From a checkpoint of a small mixture-of-experts model trained on Wikipedia.
Experts: 2 picks a token, a sigmoid router.
Training: a variant of Muon for the experts, 311M tokens, 9498 steps.
Below are experts of layer 2 (counted from 0) of a mixture-of-experts language model. Rows are named gate (a neuron's input weights, with its number), up (a neuron's input weights, with its number), down (a neuron's output weights, with its number) and show model dimensions 96-191. Each number is 128 + 24 x the weight over its row's rms, rounded and kept within 0 to 255. Numbers have three digits each.
Before each expert's rows: a language model's description of what the expert responds to; "gets" lists some tokens that make up at least twice as much of what it gets as of all text. This comes from a sample of Wikipedia text that the model never trained on. Tokens count by the router's weight.

# expert 19
Description: Conjunctions, relative words and prepositions opening clauses, such as that, which, when, over, during; also verbs right after subjects, like won, retired.
gets: " that", " which", " as", " but", " after", " who"
gate0:104111141123137135080090114129157128138134117123079126088140169132104136133115121119128102146159103176105128100116150099127155144129193152095109105127117118117094114184096122108128111094117104087094131130139154097164179123105158146169148147162142135122136177127122140132144136143126160137
up0:177134162148155145089101110101168172103148140116133113111144147112044152114163111133145143139082125163095126075122146102120172136165174133130143162159084103129146149128113122120127106142120104087104122086101122121110130145142112114122149145123138127154114106099125125119130114196099132105
down0:148159106124126135159135133136133086111083144115126088138139136124134149157124166123124131125155086106129149120139108132127155099141110155116095163099123110154112164106174097084077129117068081099130115144158133093132142150120158133127142102145112108114148118085131119152118104123135126137
gate1:123143125130143117109157127117148160143114126096145105164125134154128124148092135117126109143108152095145114194102159059126122120150141123097084145116108155117124173112110161113162187093131119141079105106084119140118089113086126089091127128159163129168143133112097131147122154117159129096
up1:092119154142172108104145097092141124170116098115138158155138145146166147200138161124107124152108172086117142138132127099114126137088114137070119152132119186110106108120127141112139114108151114110125144129111108137137135125110139093109147135148169134153164110100159112133095149161179147122
down1:164126110110118088046150115131164170124141148101122096152160115114104105125141124108104084166162141138135126118104069133137145136070150118161128136149102135125172166099139126126111121142133131150061105092122131123109129146116090094129128144098126122142093125130114116122126116132113096127
gate2:121122136121107094141117126128145144169156112100146126111099074093107158127138146150106157106110120096120147161122146113116131156128155111128145080119127139113129123142130157126067144098142133140122123114096103106114155104109137115078091126176144109146107162190148151110125149179149142130
up2:167144132118109106130130125116114111132128129109167095164088163169130186098089146154080148137136109086132138164154088164103145117149135142134126102135118069133151136165135084148132105119103129133151133095098119096167130130132116106121107159101187140127104190116118096142156152148136164133
down2:121113137114114093115119107088096111183098150102115076156143172149118155125083099083092133127149100117094126106140137126143123124126091130103140094149091118111112152141124119163080137108141160127129128116159133162138121124128122134112143110107121187136121159134151102156109120172095147105

# expert 29
Description: Colons after infobox field labels, "on" before dates, slashes, pipes and degree or minute marks in coordinates and tables.
gets: ":", " on", "\n", " –", " /", " -"
gate0:119139121130121139189137118134126151134170108127114136158097144151168115167102145096149133139145164129128108148151132138097130128128152112175134058129108113121176144095111118106145158122133111128140102113136116178151105152114195155115138104123079159132117165095090130124117096117155147130
up0:105098129141138121107140130146155144122113114124191091148150146129114188144152139123112080110129144122112125140125130160115172174124136127097117123130121108158146167142127084119121165139105114134122108114114105118097102108133189141106120119111188126159140096147129093169141136137079124133
down0:194082119163131126164079129134149153146142110117098152096089129081090135139142128130105124148131089128083190093141097130130141139174114136123089161150099141124133106153133114152126137148121124134137084119126123109142176152137118137118165133129162123129081076115137095113110154107119103085
gate1:178128133144143166109108101123167146118112155138100100077169129119134131147167151150147152116099108117101149132095138129084095117154111083135102081141116123086157122177096156140122126150104127133140129140132185102148153133110127174158132134136154115102118128141128150166156175094095082115
up1:108125130112136147120133092068103135107133108073121138094154104100180148167116095129156129160138110127109132112085134144128114139149177138150106155118107096114073125159101106174101102108127099115113109137146118127161138140127127134116132125128109140107084116160128162105157097107131101160
down1:122109134087144150118125128146157124139146115132129116126147104157117095120137125111166111174167096066123154105115126096114166134134149133113114124110133143118079082152087147125176108110128178103109121105137136133108091169159136123150099097119136142129120115093096134161120125169099138151
gate2:089145117150134130109111101095143118142170105116122171163120131102086115156143081130125131103119106118104101114085145102121141121112120136139166138134103123133162149145116119160143109124141131102091126072135111177124111177083169147120120139133094138132137120105120170138114121105082146108
up2:124122101107103157116128144155158127120115116147111144143116127138087114112095112145108074127080117151103127054176110133121137116134131133106163099122133082172119136136119122156117111136100143106133124092122139138148089128118140134141098193141127133131092076145122167136121139136101138115
down2:160140133091119147128139126144105151126098140127173124166113128100090125118178090117122097155135097116164147150138091135136118140145133136154134113155139125149145111104102171115119113115105148115100146103115138135119102142178112138115120177106147133137129121071148175131085124125143124105

# expert 6
Description: Mostly mid-row pipe separators in wiki tables of results, filmographies and elections; also the articles a, an, another in prose.
gets: " |", "|", " a", ";", " an", " A"
gate0:072109155141179116088143122102141136108114099157091111101143101156128176128108136116108107153122133140155156121161121129136117095144101107090099099109104109177091114139164164142105111131103116106144118140090104124138113159125149122148122115181086159142130145131085094164141134138111158120
up0:181136107119091134148123128146115132124151146098154147155128155104115065140145115142166134091144126123089101142090136130107134147120153156152150158141142152083180147121090089109127139113129139142122139124175159140142120099144112131111135158075146065125126110144157163104128137125142111159
down0:182137123133084119120110149138152130123121110079128154155121120096101072130137137166105142142117117113086147142080131127113111157128117178128113149152144159123165145105095093144124110129107124112123120133161137120110114120112068125106133143115141088114101118132191151083147126091141099121
gate1:089106147122085117110132108125125116155140117119193090117155150118066116157087140118138151181116114075092101148120139109150090105137125145131151138110151124082169077129142116164115121130182109129160104105105110173129089107138091105120137145187132160147157165139140167156174127125139133117
up1:148088161119160141117131163130128082136148162162132143129097131140138161118135108151097108147087158173100108124152133123125086081098117164141144117118113101149092142156135151137128100109207148130102133138109136136112134148116140128162164116118159108105149192126140131146115147124117160108
down1:100123080158069092136134128105108145133112112102154080106123163103098151112084154101117127105166122079120137114093136137135163162108154097105095128128145128150123109111149103138147124109102117134126145105134164120137092147163092114086155108165083134136117055098082082097136126147133123141
gate2:113182111114120106144132106127132107163111124120144125108090143122122165099121164171148105168116121130137167137110106112177193124107134188108148144152081106118095156147181130120118133127125159101133141112116116111118143120137086104135100104138091112121139084137111100151155130145137088147
up2:125099158120150111132144168145170133110091123102119169130123161111134117139152085139130142094109176118123094076134142143108144158168120079125098116122113171142103095132098139104171150119168103138183072165119132137122147114153148165106156134152156144125140121098123176131088094107118143116
down2:138134140091132097145177149159144132091149106110122160133146137153103143165099101134134154094123153163151116111117124142133122164104100097126107063121158161127125117101101160135099122146170136138116081143101110142132133154133134134087163147109160158163106130148142147124115154094125109111